config.toml
num_hidden_layers = 8
hidden_size = 96
n_experts = 192
experts_per_token = 4
d_expert = 48
d_shared_expert = 0
hidden_act = "reglu"
moe_layers = [0, 2, 4, 6]
router_score = "softmax"
normalize_top_k = false
routed_scale = 13.3
balance_loss = 0.00919
balance_bias = false
router_z_loss = 0.001
n_groups = 8
groups_per_token = 3
init_std_router = 0.0191
lr_router = 0.00129
vocab_size = 8192
norm = "rmsnorm"
norm_eps = 1e-06
tie_word_embeddings = false
optimizer = "cautious_adamw"
learning_rate = 0.00297
beta1 = 0.9
beta2 = 0.95
batch_tokens = 65536
max_seq_len = 1024
train_tokens = 370300000
max_steps = 5651
dataset = "wikipedia_en"
Below are experts of layer 4 (counted from 0) of a mixture-of-experts language model. Rows are named gate (a neuron's input weights, with its number), up (a neuron's input weights, with its number), down (a neuron's output weights, with its number) and show model dimensions 32-63. Each number is 500 + 25 x the weight over its row's rms, rounded and kept within 0 to 999. Numbers have three digits each.
Before each expert's rows: "gets" lists some tokens that make up at least twice as much of what it gets as of all text; "mostly gets" lists some tokens that are sent to it at least half of the time. This comes from a sample of Wikipedia text that the model never trained on. Tokens count by the router's weight.

# expert 12
gets: "th", " Th", "c", "ph", " t", "Th"
mostly gets: "Th", " hor", "oph", " ac", " Th", " Ac"
gate0:467528476481456508556515564502462504512509449499484478491461455524517470518489531512505494480506
up0:492500503471501499524534517523491479510461450508481470474452474538567496481518495493529516475483
down0:463501440500498517473524537517487460482516483503505466508499514506525526452501492590498520531486
gate1:513471502479447468491485474531514498499512473487469483467485457499532496463469496568523480487510
up1:520502546480464532472483522468526458505491466482504530517487449507516481470442509515483494435477
down1:624467507503510457514518513458502509487472506499541490498497513521476493513475510521494511476507
gate2:522465488505438531544517534522499525514460503496520489501509543487525470516522485531568523510499
up2:537494471513484507496489550498503512520453515496519502484445550505519468520447567528501514498520
down2:493516451506485500452512501482507468493456505492482477475533505473473508536467494512480507477511
gate3:495480501528500514477495522544513528482521502494512548480485534505540498523469463521502536521506
up3:516499519500496519492551489517521503502485466495513469507465472525508515485473526458549495503487
down3:528488488534475501467544492460490503519516497442511466518501531485453496498494484528512484464515
gate4:526531489510521492497501501494532532498522494486545437540522521498528504491477468502491520523548
up4:489465526485513532478485496472496450516468510481492539480473469490507495533545551508477475485493
down4:520465470484498528516487524518476473496492521498502494495492522472485484461525448540486485480498
gate5:561494463499484483497529525460511502501493480482506503570505451553561494527496498524493480503543
up5:464545553497543539496486508511499492487478531474509500441485552499446517497530498485486511478459
down5:570523544499510522505487537535497486532529549507522485465486521527497478547510480510477535474448
gate6:464528540477515502452526515499497541493495532496542503522511486477523468482543502452488537466528
up6:491502520492496508480545515502491512493524483504541524502504507474535451477504495489484568491508
down6:485472498527515511464484490459487482516498506528495466536463531493489451525562523494519507526497
gate7:508487520492489452504486527489496498506456480487512522484519501547466516501481527506453471515541
up7:479487463479511519473504510480521506490534503468524458526442511463540491507529505498540520504488
down7:515498484525461524482509496512471495493474529500477463514493532487489522488548481496484538543509
gate8:483502479492483495511539516480463546541509494499488513507562498470550524483483504489500556522473
up8:484495475459469458516486519503480544510528468529464531537503521488526502480468531497486513546479
down8:591521512491500488477498488520528531484516462486529461452487531528509513490475475556491520531484
gate9:499487522526505523532511534555468458509474459488517496501459527512549513486524479522510550487487
up9:478486530476487502535532526533498492522462485469500499493495491504549517522514478515459563485477
down9:515502536469546532528492525520503448459514504510535508474474500500527481499505527474484477511461
gate10:478523485540560490483516483534479519492539533507507490511482506501521513464543506470484510503532
up10:504487528529515512458459490518505527489515502497559505486496532532471469527533471451461563461505
down10:441493521485494481513491467492504450487532514523491533539491481479505512532507497523524494464536
gate11:449504470512525492510524468505489557498544477520501505497489496560520541516503461507516505551473
up11:476475501530526476512551509518519515505541482485512553508479484453542492471505515509484538477504
down11:451453499484485481491493562517518536511528511467537475499492474469476506512500491530550522523450
gate12:534486533544491482511449515500494539486514513494535515518518468499490497518458507476525542493495
up12:526434491525533453490488490544502494492478504491476502495523485480499524502487528511498472517503
down12:562496528510456479493476506525511534494535509509505467490465463514499474515449543519501539457516
gate13:457493499527474454487487533501497520515521519534494489503489547520453510523508464479459486474496
up13:478493442489488462494488467490522547472522519511515510509466536508486517534494529484483487484476
down13:418486467518501469497495486525488484564516524484485525533457514512499522467491495481499481471505
gate14:524540520504491573520509533512501494419519482497463521485501510520473500502459504517498504526487
up14:493453464488489445491467487468498507543467493486540475520521509455528509523497494499498526457511
down14:531509505467472486458465498536506529537493533549511474488529457494507515488516495517501518467511
gate15:477482460523503509511485508500507477484485501501461475483514519491520522540484522503547510496495
up15:477462498531490500535491502510487460483501518514484487482518521508507524486486540532573542545474
down15:531520464499515459491505512525508463468490505523496497502493489523510548525460504493500545500506
gate16:495470505489516457493479500523468458518525528478470457476554465525555470488492495492530557487520
up16:531522471534489505478532518482527539467510481532492557532455515486473499516494479493494474520453
down16:442483520472509520503495528537515465556543543512545479507482507515496513504541523505483507516489
gate17:480482490509521458493495480523479509501520485516522537510489535536498487493481516508553500483509
up17:493514476477490517502490507469544489499454529476492445521513461461508519502513490501481530532529
down17:484500475492459499481462498489474469505547479495479513491481520470501521495506489502520494476491
gate18:503486504494542477495465457459514472486543454487514465494519506520466480502474495514503515507501
up18:486486521518475502519475497537476490480504494514462487536443491499518508509504493487528493478513
down18:454468471512465466527486490524510495513489535482466550535506523537519451524490519494514483455515

# expert 38
gets: "é", " of", "',", " by", " at", "o"
mostly gets: "',", " Prix", " vice", " medalist", "é", "ão"
gate0:513501522504500498447451497498548497505500481529492505524479530522493524476511512497501533461507
up0:530530510505512543494456502499487550503529459516500461548461520497477507505501519482506502485525
down0:577510495528545478491526471490513457484472542507485503517455497491483516510519461506492480491516
gate1:525512523466477483493476503533517489480476496489472541491464493500501507464512506510485474481534
up1:508516508503457475480472502509494506491519502496480539483416480487449522517495482504499447463536
down1:538485460493479483481539477479498506461522474527478521521479427494514517516483486502554500487495
gate2:508450490543501520537458481466517516494456540506526519552486486512507486514456475516470479498497
up2:538548499483497470492531540508503483471549465518504471483479499549448514507508520530535527505530
down2:469501475539514486553526485518491536488483552446521463509500497534498476499476577506477534502482
gate3:546464488474486522493466491532488516504438531467492484513484482484520557540466546502534475518508
up3:497511507540521484500516522483501503522540488528550502497539519509507466449505472532485538495512
down3:466484492494509531513506476516514526493534493508475473467488501505530478502444485530486551498491
gate4:508501474523466502531460505490486485488489504479463515519488466519498506521520521491493491518478
up4:491480475542428478494501487506525474521480533517469510506506514525463464525505480495473522538482
down4:503496485489493505479541477500494511506478494453484491491485508495511514515468474508458431552500
gate5:499561472494490514482510500534471512528515480490473502488514493485462515464465498546502512557477
up5:506472503495509509529488522461518495479501488530503518491488489533523503519472556517513482470494
down5:352506507493475469490498471508505488547514491519502507512488502475514502497495527479491504491484
gate6:504478496503477513511491498519506553477487468465480510468546524511517499532475545497453476502480
up6:503477506522475450462528482502531511477470486465479526500533499529545485500497522516462478532491
down6:527491480493530492483497525505493501448529512441511484490531462531513491512499536462463461538472
gate7:514527455480557497553481517500495520491539514465524501471535504512473476513525528493459499527497
up7:494520463474550488557494502511484522492536517476504487444506494499479455498535517487504498513473
down7:551519463524506530504502508479481560469502508510505487493485486494490517490520549468490516479472
gate8:510492462549534503529505476493531500503523477479512509481484471510504515499502493530509451500492
up8:529494468502484545547511462542523464514502540534492506515493524465511512501489487447502510533508
down8:451481486502506496535458516501514446513475528512441465497497526458504507506465490477501510472489
gate9:559514467534452532469512488447526489470473490498526487494502476518525476500479477509503566475527
up9:519548505540446516514478509475497528507475491479500464495514463518506455493462502488486517506514
down9:563521510501513514495526477460512524497550437477491464480514443477496483494530495478495507511493
gate10:522529504469540518501473499504508494494525510515528487526486533497554529531453532527466503550502
up10:490495512522467468507538471470487535468472484477456555465475463518474474499532453527506504493535
down10:411480531481516531479462523520507496538549496501494462489519506501514511511506458554515528531488
gate11:481507478501507488507501494512464526501515548455469494508466469505474521504492511512504527490471
up11:511500480490471484535528524491518478472464490530508483497525492509526462533479500495522525467498
down11:408494482486461509527497506499483511549523478505550524538517472493486489470495530474524504532501
gate12:531484516473490523498462540519531531434492472517503503492518550507479487491476532494494449496464
up12:483495528481481493528496474496475518500508513497495512486464446509513504514468505496469514463490
down12:457496564476483513551497496514466546513488507522495546513549520483490462478525450492487482486478
gate13:496492478471482463517510502497487490503510492509500498511510512499521473470458521520505496534468
up13:526486485545544503520502501530513497480482499492483506493514512497505523506528479497496506476512
down13:341503526475479514511488492500492474548529503511498501482509504486508512497499500491498502472486
gate14:505512463497496492562499534505510522506475519476493484457518501493488545471511499491540450535510
up14:506480545512487506461534500509524509495492470512537544521470525523523477536496544529477539462518
down14:515471510507464476435522505457513489481530488488485521528529498519506494520504521511482480504518
gate15:471518527484491506527519492504492467552503474497486479455498510480501496455509471515515521503495
up15:499526485509528492514477486496462525485508485493523523517481486481537477492534503503500508501487
down15:383499504490505508512506528552492522529506499526500522512515501477499496479521511464508506473471
gate16:507502506518521496517483507509493563467478483516533520494512508504514497491520490468493504458532
up16:483480520502477496519499488514475521477505485518510537513558517486541485462510512484497476500513
down16:600480497498496486494450474479498516492464522522506497480489498501512486496437482499513496521508
gate17:518494500522491496509494481509486488491488549441479486534526525547502484502495472500523471472480
up17:501523515486507513511499487520469484496464511445477468517491540512498475507510472458534491504489
down17:439465484522513500510505493481501511525483523496479519457498489474540513481476532480497493497500
gate18:537503445486502519545484525529502500481470543524501535519496533525548524511491550519511473538507
up18:482509546524482458531497484444496493500497457487550485480512455510456464486494465489503483470515
down18:477476530477485499521495491488465492516486493509471504494526460518481504470524455561493486521483

# expert 129
gets: " ", "9", "1", "2", "0", "8"
mostly gets: " Animalia", "born", " Died", " Born"
gate0:539485474539488542519558503511477500466527487519490472554502457488530496502512457488471498484573
up0:489478486465493478487463494471532516524485519498504533461536541511508517513471524530507479503475
down0:437550508472458509502432523529471499530501494475493521462540501527489505453472539479484506513478
gate1:540494493503513514487523515525498479513488466507492499505532512489482477543503513495521495477564
up1:509493493530484531488483552510508518519496492527529469479538555513510502523476513491521473492491
down1:487512480560496505488508479470533471498509529502477467502473504498463528498496510515511493483527
gate2:492485516564512544481503525503525489513525477466518511519481490538511488472469503525524545486555
up2:511508495523470524464498494510486495501528494486498481538459477534528494481487527502537561482531
down2:469470494505501518467464537490559529503507473458491486496488524522509505493532496535484488520511
gate3:482529485497517461545509468465494496513465503537498509460546484471487522500496497495458464496471
up3:559518501546514526445473496484501525471511536500533460498448506527515485478471512492508493503544
down3:430485516513536476491491513506489484529505465508499492531494477500496514503525504488468510493527
gate4:454509510470491517516525481474462537523529531527494519493479494507492521503501466508487529497498
up4:490512549536494498477537470523494511492483523530496518507463472546494510466483522483499505527494
down4:515529531503469495495480519513517502505508473456480505511522461515476528476518500545491465474527
gate5:541507491468499484509505480484499511501482484533497549497497506488532494536530494509464497499516
up5:479491508493489512507507536521463495531543543497494492505522458526483502439506527499493525544493
down5:504512520471466512508497546562548511471461469509484541504533505509522490531508479498480482506512
gate6:479505480522437454497535497487500520493480536471460472467533473521521502442468511530527522498500
up6:508495486491507475569506507484487505536461478487450528493507509468494507502505499515471500450469
down6:540488480515494486539515467490504529495509512482435496461518483536506513472488500495533478507459
gate7:475497461470509494513487492543482530534511516503499513486552486491514530476481443537482480468460
up7:543485501502480497504520491468509463482460490496521499529483554486500511514521504528492495527528
down7:438539497537491521470467510471514490557536495482507486510514486499507510496536509514514470534486
gate8:480485510528469512482508513482482497448479475521493485532504487489527491502466497491513491474515
up8:474505508501500515466502477514479488481499439505487479513497505501490484476497494478515530442489
down8:530442481511498504514565480501451489508492495488498490506514512479502478521570451519479492491515
gate9:517481473499472529510457479449485492510467492481494516498513504518496536555504485503517481482514
up9:504505492515561518478514506464533480494481524505542483493514530477533475487480487493532491511486
down9:528508532484525495543498497491486482486438486506483511521535470497513470447547493503454463461465
gate10:467501473458487509542529477477470532499514503504454501491493503498503502475515460498494528498481
up10:503494510502512488520559480448495521496528533472510483535439520516497502521506528499529519496474
down10:533468495457452516516475512528510474484491469479468516507530503472477525486512526491524497519502
gate11:496493498485451514494515515468521519483512476503490464543504482512524522523519511515534507477458
up11:530486509535548491515468484539479502501469527512511533470527514474493495500478466497463464503542
down11:464457517484492528528465504469488524476525500506506487500537504520486512526486473543517475520487
gate12:478483494498472514488489507520490495514508521511524531503469489522469551550484464518459506517509
up12:491494512499511510481434522544495480519505530450510515502507500518452496500490505465487469512523
down12:461501514464474519463498523493545471505477493520507483533504489470507489500522479539495502527535
gate13:450521508457506486493482438467489496493515481478497482511467471530496507499519495473531541468501
up13:468486515498480486547550490460497498511514526551473518540453485517511510527507482490488510484484
down13:481470493472465506478503527506493507512490474471525512479525489457477515484537495517547463511462
gate14:454512441534477508476539459442487506512517526505482496472464499508517489474488477498524518533508
up14:526476501459513481547462517524491465494474482496499491506538564494513513546495494505500455513518
down14:496513506453491501481485455505507435534463513516503511473510479463528517481444464524473513511498
gate15:517480497503507533500493499494475531483507516486534516499514506487511509550549540485502484544464
up15:508489510519521468527495458458542453444517485469499483492500483498542505539491492483497487465487
down15:479517488532513505529505501460483496533454523517538523487514524523502491444530479504465532467483
gate16:507509522500481452519518508478495492471489473508518505533570516457469520501543449502505464506496
up16:502518492477499434509539521461492508448497473488546531518541536451486500532525494482509451504504
down16:488508524488484492487457513502459473437460505499497509542503510508486513508499457517518468499518
gate17:458482518491513515495544500485484482535502488536484514485494490521494514570517492496505535470470
up17:505473467526553478462504483468499484515499498507564502508516489481499506509478495476487519488500
down17:510501442555515495512497501513483521535476489496458500457493528475480513487507511521532487516478
gate18:489470514501501544451480514508490528490532525502517495512495478496473475483525524500519521539481
up18:475509532503501527462508501448492551518508499482501481458527514522490495419499525500533501519511
down18:530461490468482474497512493505486516491473508473506501499492522478522488559545503513455493534496

# expert 23
gets: " on", "1", "9", "0", "On", " On"
mostly gets: "On", " On", " on", "During", "urday"
gate0:507504467494524498520460518507449458494466466495501511449472485517489552495466507492479486444459
up0:500492510523498512475545477492511510492510535464509505516527500481484467532541505498493522489533
down0:468503501509477476502532494494511474479450503447495445500478491482528506461477500556485479453482
gate1:491506484479519536455509563486471487518489548531496565486507514498497511492468521500495506563501
up1:511519494518460501523462468518510485486500511466465463469476482508535503502474524519531454477511
down1:454527531509523475505480496508472501499488475503522523477534476473522499493541466471472510495481
gate2:450534485547499475462519448467541500458512494478510498508551478523480491488483514490482514483483
up2:475485505469510498513542520446485456486501476489531453510494515477501507484525474473519538519464
down2:542482455513497532532509511479479521526517487547555482469517478500546511465521503535508465494483
gate3:500516482514530491481497471495462531519497495515534509498543494472495453461526480505480507451535
up3:485510506469528450460502461506498509519461500518507462479555501472491469451527491493490536455524
down3:494527483502511450495490465464529466517473470482462493463488558491492461539485514451516510512489
gate4:507455521448489487508506528548515496507507468497535502540511488481496541515542522532475508511488
up4:502525484535518539500471511465467521465528519486492512470464516474497451510500476482483499502488
down4:442487539465523539529476492494526495484512508528510524525477493522522532535473483495493497499527
gate5:470498516486517504551580459503495516484493485516482500461472494524505514510505480525466504518516
up5:531467484546480513491426541494521481486486495488554502538532527468518512480493492523494489513500
down5:569520497511537473514523519503550548489493524520473477468471512521505501507507493485549506503530
gate6:475520510471533507496477511487472498540496508524468495497454470560494522484473415514492505493501
up6:461509523476500477489483483509485514503497480547441495477434490550479521497509493474537505479484
down6:489481535496508467481505495485503490467488496482488482517478498504514540510484505509466548448479
gate7:483536518510500454493546445502511464498469486506515459457524446509493476496509470492496503488527
up7:503507482489477506485550532497512537502476516518485493513518499508510550510562555506544492553477
down7:474498505485484534482494507552472477488549509520528526550498504468438497501494503496497481498492
gate8:485538509515471525456468522500516498492505501504542439481493498463490439487542521498503495536510
up8:526523479470507493523504515495511469476512498536507473515493549524529473505450527482505513481456
down8:547465476504533493510466479497502511486472475485521498493513527494541486482523485486475529485482
gate9:504527491517497479562499528505480525543509538470517459503496502550527551540485519498520552480494
up9:498501505496496506454515480481498507485527481509517527514509521489507486481517554520497518561495
down9:600493486528503525461488485437497454492503481496503492514512488481451521482504494495501511528469
gate10:550518477517534514495524503508488519532505516511482556552520450540502566483522555516464482485523
up10:460465497496453492481488466485522478476479488512500467504479550514489455527483478483507528462531
down10:547543490523529542535533505504513520476480509500519480482531489488473491500513535502551472546483
gate11:466503468490524511506545447499495523472513505521514533500477514504525512505513529506501484507560
up11:472517515474495469481514476528483505462525502529510549498460527488493478511496536481506489494521
down11:459484502505488473445535470512488496506521524499490507544501494499488499513528471495476524519529
gate12:467471494533510506519529495516482546526523515450463460501463516472508452476535463516517488481488
up12:444510485517491518489488514498499501507486474548537488514556464485504462497502501529490545504527
down12:517478508502505495505484484513487503511431483486464446506502525446524526489460468530492532470501
gate13:508539508554528472523476458493466495512522547447540530529511473517514553494458527508510511486525
up13:493475491486520530511503522500520511457484463544494491462509540507497451474550515521467491497468
down13:486521498502479494473491495519507536466506498465515469498487486542483476477523534500517476488475
gate14:506494524505481469526521512455499500494520500490484536521517472515493491529497512525514457607503
up14:505487472518516483487510519485502494553489540491503490455537495507523461513488490528463496446512
down14:460497500486489520534484500497509493497479486500524480495510527503493500507498448503483531518505
gate15:507490472477488462496467454505471507503468475516509471504517473465509469497509532491508501491454
up15:512501512541514543485516547497477521468518468475500546522479540517495535483490509511509494494534
down15:422514518471521534494514485467506462535497503519495505523486474506509511496493492481511508467507
gate16:496480495548526484481512549521525513493516532500532478537520507528508494529535529497541524469488
up16:544514469514485512496518496431480435511532513464508532521505512496495458535471510499482491539513
down16:499496475524548533506464472480557467512492457511509497475519503493519522501500496469534511465450
gate17:521484519483483461546549469513503508462517472495534497492495533521480458496516537524444514490498
up17:519523515467516500484472543522506481471491515539538486558529538500507501507512506503502459493517
down17:552469526565481479521547502490478507480434477502483469505533533475517489526527457486474482494509
gate18:559525491500520539567497507492478515529494545533515530477488490500493490501554501498475502486502
up18:494457488484483470453530486504507478463500488470484478510471502492526520477471503496558505530503
down18:491506507525492478469556495537477510495538516462537553511518423481481482499541529498481453513500

# expert 5
gets: "0", "1", "9", "2", "8", "7"
mostly gets: " where", " what", " century", " whom", " when", " because"
gate0:537481504491535489502509470481480514486494512518484566492496494502515530452530490535486468489492
up0:534484487541461485502526470496486507555480509503469478467494521528513535508532484501478502514504
down0:488477506470505538504466481495445470489469468516498470485503507513499466486480528505504565464482
gate1:507510500490471466518531482500502493461502484494512531484519483496477472503518489482504516494484
up1:465497473488505514513494484429528485513555506534476490472495502510522502496509490501476521497453
down1:530492493516501514486489525496494528517430475495532531437516523498491533481532533473512491485528
gate2:539535485523501519481476521523508484515516458559496513501522519494508545483526530507519453496487
up2:508520518541554479497530503473527479470504469538516498466545483518499455494496518488505524495504
down2:464463486519510490530535490503510444473499452476473508499514499538493503498474522505485525517473
gate3:478518427524498544509460508464484491511510563496568490497508510501502528530504523496489489553517
up3:496491553484501477494554491511526510472508471470446526514513476522508477459453493508503479485468
down3:517464534493505493488518497505491510508521479506463526524511518476483459496507473467462517494486
gate4:501517489463522514556503518481537494541469570484496515470513497527513493508504520524543541482506
up4:495543502476499525547465522504519463480493543518510476518476464455484475542471509486517534479498
down4:542479553487457525518528521527522519516519531459515503493462499524472471485496515516498517460483
gate5:494534506487532519470425525497542482464529477541545526515441539473498463484498490520539495481553
up5:515518518503513503498525526480456512550531478502522510503499486519490510512501482485496535523439
down5:437490506464482550499441485495525521507535477490550521495503525527527484469515504470484502497522
gate6:516476530525483468563543503484493530508522511474509477493488423491506489516474451506501519495499
up6:501504517524485461537530521489503550508529504489485472483496437473506486520470455469515545475474
down6:474488523494515530509506508486519485528480484504472545481505505567486475488507507515477475507430
gate7:519476496485519474555499512537477522506504466476500530483454464513536514486484484489477490481486
up7:492502523513533489533532506540461473510521480485500474503479458491518502476448482477482505466483
down7:481470505506488520500466489487510495502502544553479530481506517520526451497517540487464562524522
gate8:507496479488500496494523554508457526533481536500492524465520492495479500449537504489493518469477
up8:485518499503486474488451455462546488466490520512532500485477499525506494529493510493499485526535
down8:423547540512530512507540503529427512502484492542481498510491520462460485522511513501495462501470
gate9:491503499457474433510525524507454496537478516491518456473499515471488503478466498510516529480504
up9:556486503482513501484473492515515495484474553492495531524528497512528546502472507523507453503489
down9:535518452526452515532486514541507552476517478524533491551518497462484552456498512502493461474506
gate10:535531494492497533505507481469480472520470515512526512491475546516475495489467517503498501510499
up10:532485485460505516471464546545469528439505468515517552521470514483491465497468477479509502509513
down10:507510474474494489482487526523495459512508515507483478487481491470452491506498493479486559484525
gate11:531547508520475463532491515461490483469443474492538433505513540479532507532473527501514469518505
up11:531548519495484482487501524477456478474456437530523434501528541479508471502465510473477514512472
down11:547529535506462483472487491503491473464502496497497450524528499470525471501485452572489485515511
gate12:538474500549524523504514496517488499541527551514471560516546452517515532524542457525493502470453
up12:529512496487489481520484500490454524473461473494553497507471573460526518452486550467452465539541
down12:486535478476483508550529496471495513500532469450525501507470451476504499492513543456503489512511
gate13:484492480534456510499490542488491481509518463501498477495513512473463495515548435507511500506497
up13:465510496526434505498480517469505479527495456501457485485523469504472508532503471495513480532424
down13:493531460537477528494481470502467506511543456512507496501480495482507514486489468497491511504508
gate14:458471507524506536465516479494494528521459518544540446522510538523482499520531462490504508476511
up14:472473510481482506505496469498510524527507468492566433511495539503493501495553496502512503485479
down14:473520483513484458491513476491494511482491526493445526443504484485468513461502539456487512516506
gate15:534461495510539507525492516521499560513452500490513522509484517496495484541544519499492460506479
up15:465530461486475476474494466442521451494546519507492459471522485515504514479454479505508515523506
down15:504496495525484520527479494517479506487497494499482528509495519501473474474530505505464527508527
gate16:487459510579524517445492543526498491536499543523479471505516513487470542510536507505559537476504
up16:516457490530505506451528532474517503518490550516475500486548538490505511467533506510504492490519
down16:486493510487474529512488519512470523536478478525496479481498535552431502531495501532514483524458
gate17:479494486524493551485516495473528530498525500494517458472532555503502497551475547500505455495528
up17:494521476499482482494459506504516477518512471481511440496481568483479522513498561497508481500562
down17:482520518451508503503467519471524520482467549541501504522548548498500495507461512489480506513496
gate18:529465483516520499557512549520479536490486512497501524458492511504509550488498486516496493498516
up18:489468527525547474538523537542477517517517491512477508490489539475496524497518467474464477486486
down18:516530467494506489513479516509465501502521480536548526532531490479508531509497554491528539492476

# expert 180
gets: "w", "m", "v", "b", "n", "h"
mostly gets: "zh", "isl", "ç", "ñ", " Jam", " Dav"
gate0:468490498473495496536506529502489495499488506493488484507482444463479545484455507517500458516503
up0:494504484512487508553515508466465508516489497500518530541536518505533542520484483479466501524470
down0:518455529526498474508482496512490484543534490517532540480506532484527544534478523493535516515483
gate1:516456501546501514556444492513529483471499488529480467491540492511502510490546481504488513504544
up1:481551511496472549465541474505460532494521503544512454519482530514496479515530484493518480488461
down1:478485536492503503503516531479461540507477486524485477535524524450532489522499505507529465476484
gate2:497491437533555471480503476544510492509471531517514493483511494498442498514508504480513493509517
up2:488493536487471527471471521441482513515497493531477489521469501518553500541479506505474499478489
down2:466512525517495523479504517474475477540500487498483487511490536494512498501521518485509495477491
gate3:495452517506494504561528494531492520507528502497474515549503532554473562512511486485511527488493
up3:490507514465465527476548533501494484443483538496485522510491498486474485530483503452466513509478
down3:504510531479508510473502548510505509461504507514519516465532489526481516526475514501504496522456
gate4:475517465512497475489502539533512467491503482514503474498475452506505528503504479453556479542532
up4:507506518465506525478523522493520527521522517557465471542526514550458510489501521517461527443498
down4:428490517531496557549479510489519477511476480500505481529525515494486481508525515510463500466474
gate5:514513441570533515510494509469502482472533520507518510482504513530487470488543489549519486508519
up5:475471489526507521525487453532503488508524500515499496474536513514499468470534489515539504525476
down5:508493450502470481507519454529541478502487501527510498505512448498506497461498529493507535470478
gate6:500470518512510511564482472495519488524536527518485523496516493467461529505504491545439525498490
up6:465510504520450475494472495514512462461488543526491482494533493501490502486553495508473446514478
down6:448489511504460533513510481503474469542507487508493472456504481488477486454525476471480484445507
gate7:498549462535530471462508501502469497513479499508498537466471493533495553510498446503514447471511
up7:526473489493505536524505480500550519487513537491493510526529542479491452515515559528503485535528
down7:439483491484527544544461467495515488496474497485501507518520468510475474539508479522478471514497
gate8:458509481534490530499565491514513459506507495511478544491487464549501493513511481529473498508462
up8:488493507523530547571526507545511488529536507495471550466487432488465507521527499498478513498461
down8:529502487487511503477528482502491507520511500496480469490466484498518498482554499544472518525439
gate9:480564531486560522527502508513503486501519501469506493515547482519479514454458428504436520470489
up9:521458522507501495460514502476439462516513463427493491522448519530513544517520506493483522476492
down9:509435493519481473473496477470531526534502475529497487518489533533526482509517509511514488465537
gate10:489529528523485526529511530514479501496507465496513526512518525483509530474452471504485529549534
up10:483498516471523511484517476485506482474445479515520508467483511509525463537543542531500465456494
down10:440479484483512499477474512537512533518456507529485509528499569497506502512548489485524510500485
gate11:513499503497476515452491487473505488538527478529521523508522521497444506491504468567481531500484
up11:540495492499503464538518527488528525480455503509502485513469509502534477505519548451503496506543
down11:407475488469515484489485483498522531529513517496505496509517476480524496495550488493505479481509
gate12:515533484503498495475481522449519514511491557476516471496457467492533543467463508488493524467502
up12:494521498461517516451461500480500492501484538482510491474494486472537542451482518472500523481496
down12:535535503515460492534472556504514514471501460502546464454505515552477483489541508546483525538491
gate13:482512501456508503495487527453515499516493548460493528544538476511511529502453484494494499487484
up13:485522490521484487524509473532493538476545533539471489472469517519465485508498509519494483490498
down13:488494478504461459500495534497500515549511465476479470524490527457518491516481491517493501511510
gate14:489473512471489522489520496479537485463473467494508472486465523500525503528503459486480545496492
up14:501501490495499558486520465471462464463449475489519503468524513533497496516525467487505554501458
down14:471491497522482516461491466511509465490491502525483494494507497481511481511520505488492526548506
gate15:488508471532474496525461554495479531485486529457500524537450487512493536487490538519495473497474
up15:520525520518473512484551466517522457473486501518514513443521474492472465519508489492508512517536
down15:449511514487490485484505489491509473481511492546453531501512505479470504486499518484517471473545
gate16:501515492492464545466496480524497503563498497562460481479496480482530496482471476496571493471498
up16:488515516509530496499455521448529458480496518492535471534476470489507498532489509484397517482496
down16:377482490514496489492475511501486484534511483523481498504518454498490449496503524496469503496516
gate17:527470522507494506512497473501509505499465521528520538485511503516466540542521521525526491487521
up17:544472512466489503517481470496543469510511498567508485479497514498481523547513500529511505480521
down17:469507459500486486498469484492461505530486499529484482492499504458511464510488481499511495429499
gate18:542503522518485532461488524527485482478543467544479523476466500495556481499534484461469491491490
up18:475477495496495515548461508480493516515468518455488492502458500517493519520463500535492485489517
down18:456502514513492462534471500515512528475512501458512488519455467518524538510540477499492483478521